config.yaml
optimizer: "adamw"
decay_fraction: 1.0
batch_tokens: [32768, 65536, 98304]
Below are experts of layer 4 (counted from 0) of a mixture-of-experts language model. Rows are named router (the router's row for the expert), up (a neuron's input weights, with its number) and show model dimensions 384-511. Each number is 500 + 50 x the weight over its row's rms, rounded and kept within 0 to 999. Numbers have three digits each.
Before each expert's rows: "comes after" lists some tokens at least twice as common just before its tokens as in all text. This comes from a sample of Wikipedia text that the model never trained on. Tokens count by the router's weight.

# expert 18
comes after: " the", ",", " L", " and", " a", " to"
router:413550504581515477466634533431453477474472622529394491553532501582506465520477588535379482590417446560522510539602481503557528497498546483511591561498501418439423522445525408460471439563423491448458560580529513391501495487500507456542485483447524480572443544511470479474525521480505549481469412434503656534558477565568534463475418407540490515517486525574431509485372447603445539601611
up0:471425539517542514487505444371471471495511505498467589495488470430543622540509533509537452459500590510539521513536533441534492473618467581493463463564443506625544495450515615406410518464487547424626542579512581435535489432594445437441460568486511526428436528505430558565509439468628544421451570459577515434537523511474499622511515476539539537510545415501529458545469489537458385457554
up1:456510497421493500551471389594492572527419581447527525542571492516547480480427553509522537478529657570492548465556498385485519499376535410374574503537533484520472488482454370443530474542547531483571413558501469577421515413473472566447469488499420489491527504582555436496504499495433536520483499505562489469532557525576449530566319487483515523482404522619468482559436439539586462537488
up2:516505480537489518434462491547527498469435474543568565497485464485396456491567596480490450496491536461513501517537544587408538636585519443480459545465503541421402518409532506523509482524460529454511449480507513479594497520527555478431477424525460526599486384490508484476539511488497480538489530522528578464520554471506509515546523611472440436514420480493450479522476455656532432527539
up3:468344463507501600453496509452558449410415481488482445502496538468476497503503574526448474481471401570475474472508498468526467588545562515577477463524563494467409589554494542553454444458494495559569467528400535502481399470505449501531576520577611620503501441520360526436561449427549493483465462536469575528455483498441438434532398467468412491515438457505541565622507466534554492464504

# expert 20
comes after: " ", " (", "1", " T", " S", "2"
router:449449528479486509519527601535546423472430520470391584515623423494564498532463549563483547508474580533523478515573437421453485497515546508628510494468439476462509511445568411471414578572522496462469526509457406450463500550461480568517539512525566551482409476399500483524549471441474430426431465472452520528466489510514489456490496501519626489491493517536419465557429380503472482459482
up0:481490523428541418484484462533541592439505440484388512512529462477532528595537468537336505439402558509508462450506539434553598427543451532459418429464601504459546453493510518535447535507449477374444493547400531576455442551550487510573543498498515586450496525561535537439524548501527527463423529489561500547533504436425574543418441507459577495417635407547511506505527587501551478509513
up1:594587474458592420579475559525451433502406477527434538489501537505518464565431487477443464469501481520450512470523456453490481544475580586431501605519483389538489489428446472524550409403517559588467485422489629408537411567432494428594454479485490434471465510398541495493532497415503450539438441481426490424587497540527539492596537530585554525447558520464499428556454530540433473485531
up2:447544493462491521415473472451513541524574553529547543468537451429555525379452495544500465443498523428499419505533554453481548498470493531574506491466565434388481447486534507566425486601525496406554467521472435435432485519519594435447492571541541599516469559530453488580556514503498466531458430455507507552532494417524508441521480482551525607466515545519520504435514471520545553469581
up3:556542507448475460507545474477473438474562514565546512476455439522620477499560512474491564542430448458484452585585527525538469435409503521538468420439562521581472519500554485559481511482465518462553403489376485416521499550532499473500515538442548510524487522488576456423522568548566532548559548400482610494528633486489545439438516495539509610459482508555442426582548406470500541517462

# expert 19
comes after: "20", "19", ":", "us", " is", "18"
router:457572523480519480486598454398437454372514500492368561493491442481559541413477534564501549476518427562520477487578471475514455469497505560547528486581476527532488482409563409366474498521504535425533555533489458502469487490506403522518498502484493478497506579477562523573491441501554552403475439426421531551485543566544483547468371459494471489479504522471426521518456339560456507559585
up0:461552446517426523492609539522515543455468511478573508505451480550462549526493494483428551543477605486531531448530553505615453532523555490560502489426507519531552510549410481422484482485370539546495335489556497423424486486563487484532491553513501575521548516432502432502532501470505506493487541464529513498520405476609583459411445497533476483567524665524536504485411574507504402457576
up1:416432543536519423462454442501546444575580559569598426567461348539546539459592460442540511478494427508504524491520488525523517544561453419379552550488502496458382504434545397449414450485453370490474472627504548515486491522447497519516526436491480482494412497530507449463459464485505493503511452434531453512422530481488516543464489486541492464500466523525514589523494476509532448550526
up2:556503510448510472560565515496459455483516463621507569460487501502461461470471625481474571454531372522521490502552523486470582478520456531423451556413456473490382450489537461572510614420492547465479471502444410422508571462511439447574472456489552440550505412432473490471415543461484517504508396481431487436472409441469450473526453490439550473574540460546433586542510434421492596555523
up3:575520451519479532520383585457508571503487480412502563561480477552510462509464628505474534503445470472427471464486610388457424509459524522528532508466426495487527501578474491592501501445452441569440558474400500415496508443436417519472509481508534571512533440498486475538499430540562528545457503529415595511561443586549595452585509458549560524490477536521554398475527623514437559436527

# expert 23
comes after: " ", " |", " (", " as", " un", "1"
router:544466524412486479525549549458493504397457537480441542447541460459454493384527477589525575428467535543470477530540477485437439486502571421548566552474448487482502554455480442455520487511531490490518500472403464538504543543467514573520422569395426564532496457386519433535587473459524523483426498480469588451552486496536523453470426482580598529466517554583470540580456436583455501519518
up0:605564603532504499440531454377527466521461513592474532471555538496417496389443564477534587518490580494576523647542464429491414524495496509575506487479457493633439517480500473456603552459481520584465455449504526469483468553495424510505562523514510564535515516538515520566553609514438568561462483485558512474490506568575485546455484532563474467526441488429528466491479443543492406606536
up1:493441524470457491528472447494492532399553614424510557427429462419480472474577508505451481506533477509522527510485551552541525506581511436445404543543539540537567489472601555573445503480453458447455475479491501542479580473516556553457542522442459573509457548475502503466525590446544532484365510479484450451568523497564499492520506458529508508460428426575474486472446425533441515465561
up2:465447504605502499495529617553488471502550567536593524549447491457464526394558519503518525478537394582498444497605492465453469521515568540487457507510584455458501572513458508499507527493481471522427546548475467457523537485504489526463430549451479560539511438386480428502475477492565563452490455408443570587581502488465569508526432466545420588433455401493481570486472525504417503490501
up3:469556511485583513507500515350498444521421499567484428473523517552569495558550554467566535477456486545498573541459559415454475515422508431499510590556460492415456511566486452455510494519489514465584451641435604541575462448511550525494483551479491517477508526447461534504486424408491481578485434514459571479418403593458525498584512505528445534503531555494515544610378466538440488562560

# expert 31
comes after: ",", "\n", "0", ".", ")", ")\n"
router:531526509528463466391503481446504490488474534522491610490589454480505614426589563518509621478472559538544528491549544475524450490549541467484548470555430493587466487493572513399416511530423573485459481551457532539452542476518466425573426531462524637550519484488474522448613442448447492444523545501492495534513570437539538561529458482489544525530536537538498503556427489512575513503496
up0:514413532570591487461555492397510493438471509472494502463440447455438544526502591510493550543425499442488471491555573497443551480549453567467551469518579511552466441490550528450459462503403552526506494479477503424513465422565487453485498514491497433477478498506507552520447455490498444470514447506501477515507456434454509495492467440512501409531328639567434440545433497462457538467543
up1:387513496513589450462570607535543445549544503530604510425528536540450493423481540520518378463472458414536453523456577509483523456553502474421382507420479519480492605504470493614564537412471481461466604515531457454472546459565511495462437510525508515473557438447440535485439475492473505472427484520553502497536482472465518464549479457520544514618521454480527512490523531496431485544502
up2:396517489485475489419516498460380507532477503544440420528539487505574543412558505483550450629502438500491629437511522466611522498432545463561485491573478543500478440445520385556501550577597524486495539607504526482548456584497531419526509497489425473568562455531562521597518485571573475397478507495444439522503529610576486506503500453563524550479583501432464531469518438529475491556588
up3:506570559562549457488452601454519506490505503569391540513529460526575516416416490488446485451480450540385479516459567486534515525435511507514449484536438445478474497482489528545459510470519499509468503651401505437499474496414517441492563499431478497514515540421461523534476487478496528587506455481510496480456553455513544432538470429560531509565525496489434451524469451556512507595543

# expert 10
comes after: "\n", " |\n", ")\n", ";\n", "l", "ro"
router:522472532461537501487553457470498548387501636544528471491490530490481550500486515596506537514489472444541515486550474442544460474498551521537583429548548502517441535453565470464458544512489544473464461508445553539506542417467462525559468555484508565543557521488452388605531449458469503375488494527527509514581521536504545589481460520540504496529438489585458496543425443557537380535572
up0:491500578527515532429512505476532469579510478497501511467499585458517494412512599546516523403519467428457489545576486480508642465498516465530466458447508481421470480494461551469441519526452447578540586618495485533496473486550418536561552511393499455480496527456494449530564495500450562451489496457403473492605489474519561494496407461527494541574520516585438508539461561491435370509519
up1:555395478522509467469435460436547442529451420475460586451440449501475460417501519507505529558467508550498510466504438621498623479521519613404542431478553497507381521563459433432497484512428389546433454470556414526532461516501426519480469453579432522481599524487428539441521461506515515470515468564489537489541451551481416558453487503518504496559437490483615523515475495517414548472543
up2:485603498387499479506441524489504537527528460558456545466568462467475492455498484432543520518431467466409517454520573577436539532478451511546467526544446542567466531416440549433492522460513543499583596467468511495525417500438564515544502536486439429491562561390577502465511540418474449667515470376543501499523511525551466460526523521553500560539546606446423496504464476516420490523511
up3:520493500440469543522455420541529435452551487604488621604499498453491434517439479555489488583513556559448521430480565468462529450379524522603522481495455466466354530440500445458529409612509519435567484517529510475514418450534503485485476567513521450472513605458505533560525460480511434519532491502412431415515466451457458481440496490510534407500502506453468511509506474498430426494464

# expert 4
comes after: " of", " in", " N", " P", " to", "."
router:458484592480505549405521483552469518535528552506488513545565467562473487536557487469599484519569573519477423516568533445535456602474587385527598458476546432460470479471481563466405468570458448492505426546488461479499492550604493547573471579426448617533493475458459504515568532513528441470483523501466503545435523529496548536436428477529573445536382478528443415504411437583465474538539
up0:452530572401508487585441460483487464493652562496505574561412475498542526496495519488534501533445496448462529578488530507555571524396497564581527495499486455449509630458589494499482537480456509444509431487507423454490429496545376542608458477567423440511589531470504545569490521474531464537552531505521485472537535502589527470472510422582631513495546525498409499417476505480433530519452
up1:599431460613543501502563481497515509474462588485555410590618495414439509510470519510485546450556547588465478532524523416451471526518515415475518539429498421548476566564563455411529539532523494489480487471503583476470476539511514493499457552461568557509500498537497393480566537483560558461451428512546554518486568491591497550418550445503464459548455536457507480510502511578551428599574
up2:470407545409443514442547473464510550452518552454479503548569438461661501484482577580417507504489544568465479465515477411624467456500519449543526525561494480511535512590551455402394448619501527502514492555498531497479562463570490483574491482443563541457470450440542483444572495541562527453462563535587482521500539484561581499431461474403621479438588539413458519534453456483525507506503
up3:504532398513481367385447551543496414492462483451486531593492490557579537571571470547379548516464521534474649483525434481569516526470508556561436433461522542447536486517485481505491495455501387477504436585524507501500419567540442590486454423442443530519561518525580485574516491549533456504593527504499547491512453430419529505553446460536493448447531582485429514586426501473491610598539

# expert 25
comes after: " |", " ", "|", " in", ":", " ("
router:468506544514513512466511462439480447503523554489523631546514381510522556493523567515528594473454407571495500503533471423503443530521483583606567505580466393548501483406497487510494466587565569510457449486489528482520503445451465499538508477473540497605532449411426497530583485353466530514429458487529526592488476594512521501522465484495502516476532512617454483530431432556548521511511
up0:424524409412492541521513531393450478595544429486451595549502464537499454469576464552565532480524599458468460549569514441606500339448472482566520550515512535482507447575605406527441465496573475540476541442502439505451466497489474515513520498459560535535487481476489509531495501419538418514583502393523538523548470503441568529577408475495487423509571539520467538476410521429533470532490
up1:534444530516471519561587467388537544550540458490580407628429490494544462445435533491485500529361523519537502478509581471560468434558464525503538506559467401462486500449446393431489524472540574473587493430497471526426451534483453496507407535425450554488510533515455561498500445435503434477465480466498555520563483488439438504530527466581591615548508409496486452558445492523521445499532
up2:521617525521479515423475556408448531529555500455418453480474468438499579545508483569486509469450442494582523591515537427554536505490488501493493545528546477427504533534493514456466473499558433499509450664534572545417444391504533366619426491524484492567538514413494465452506487437455536543489554471510456522479570543427500580470496440505497477575578559506515419503377478537471463458474
up3:552582482517399530478554525443431512430541491465517496519535568486532524489495513570482461522534509550526534525502524390510457555552497536557536426516485546415526565547545533553514451553539511445490523551481599496438556503461467361544570573445431469471468459546469458523529486456576544507466434498462487489411578508504493541510480519490509501558461491483508554451525462534480505521544

# expert 21
comes after: " ", "–", "-", " (", " H", ":"
router:482502530416480485444461548407540498463465547526459546586485494525524491475524544528479537503407442615572482535616421486563511446491535448561495539535440487467511465425509483374501518511485414445464489482546544518481508532465401510539472527532421496519444562373517436537518527424456489436484482420483606539520480544520540520530422420490575526513563574502524440593402493536516557483586
up0:475481497566470580522473476396483560443487493527524357600489374559529538627413480483524552444431422561500465476556492488534377470536487520553592479610499474501528506503671522452458488590554474515515549498439604540510508473446373482524527525488554565607523464582436435492514513370476545552461538526469512520482533541523476395517521461515520570511454505523464582597548519521537524491620
up1:482444413429489573515491582464574494500560468481593524466499581542591519459544606556516576530497509498514504583488473514394513520503505520463439517525403416578413508493508601493525475543474584457478539493523505416491512470489467443523458528538501534547515534420480495549558403466452581393427500456446605481455474450543563520465469508583592480517454511592552459565502494415541485463517
up2:550497514479482454565496522485564409499457564471504561442556481537459524431455515492521514497631542555565543453523431463418580562547471448475473472540551552464469457479562459520458504553544511383563479537534478453448463507494463483516523463446428414493465469448583443512512510448547497506482536476570465505429557622545486570502465529466499555541441524488529366561527468603439498494538
up3:495469478455480560452535556486468455527494472516456463524500471525541596422482514527510513501584487427394501533515472535437440453560504473543498539554509461522491408393502395439466455449575559500519453505544495439438496521522451447480549535536464464505434490643602509533473605559608585414509577510444436555502455457555544438497468456463532550537511504567491468498524465515569563480554

# expert 24
comes after: "19", "20", ".", "18", "k", "b"
router:416470530490540442365531426453536513525562480586518536563515495608560589482532549532505552597536467526496481537608484497526444443538478531534585508535529473574503539487607532433383480481486514475554487533520547487477512518584431410565489547445475532593563536522438519523486456473445505483523542444507517514428520564497515569473412369546511433490554498548448529547420425482570434544570
up0:554589440537538579546496499452545524615480504457522475564417491477554494591532603475499499485421490474493416485450509468563542508587504503545508532502561484510437464496420345505502549434439471420428447479532576466555495482354446565610515604495457554565448510453510500476469561496487525588528520467400532496453458519533513466536399545502546482474503437468445453632478448514580541454555
up1:526537586451432439607583525521493482446542464446454526418442487375436510355497454516536490527506458502482602527527611443517579528516488574565427509472446479468484396534509499581506461463467543483458490576541486478554522467402521458494519459520503506457559430480497503592439471526521486504502489387573468457541545563503463538483462477462482457469604489521438395486478536462528540496478
up2:451606465419543539505542525446513562519560509558449530493534573464505514438483534509525526471452515441480454471492510437411587510537530603577441492480489390416514597548499484562498521428483492466510590424508524505586534466563477472464421549540459459505553458471458521461554516551496567511498384426506429522570406561558552415479498528544483488533594638496517468530520458484468570609484
up3:553381562476413529483470383532538528490508517537453466579583596462520440522559477489501548384556515532465475504514539558621425439594528489496548491598447445474509478498529468474408504541459556508512474465515460564471543533585561505533456508514449564540565503530516510498547556420555506516506527468542561508535532445404512498492456510573498467491541536547534504504481586482559475600501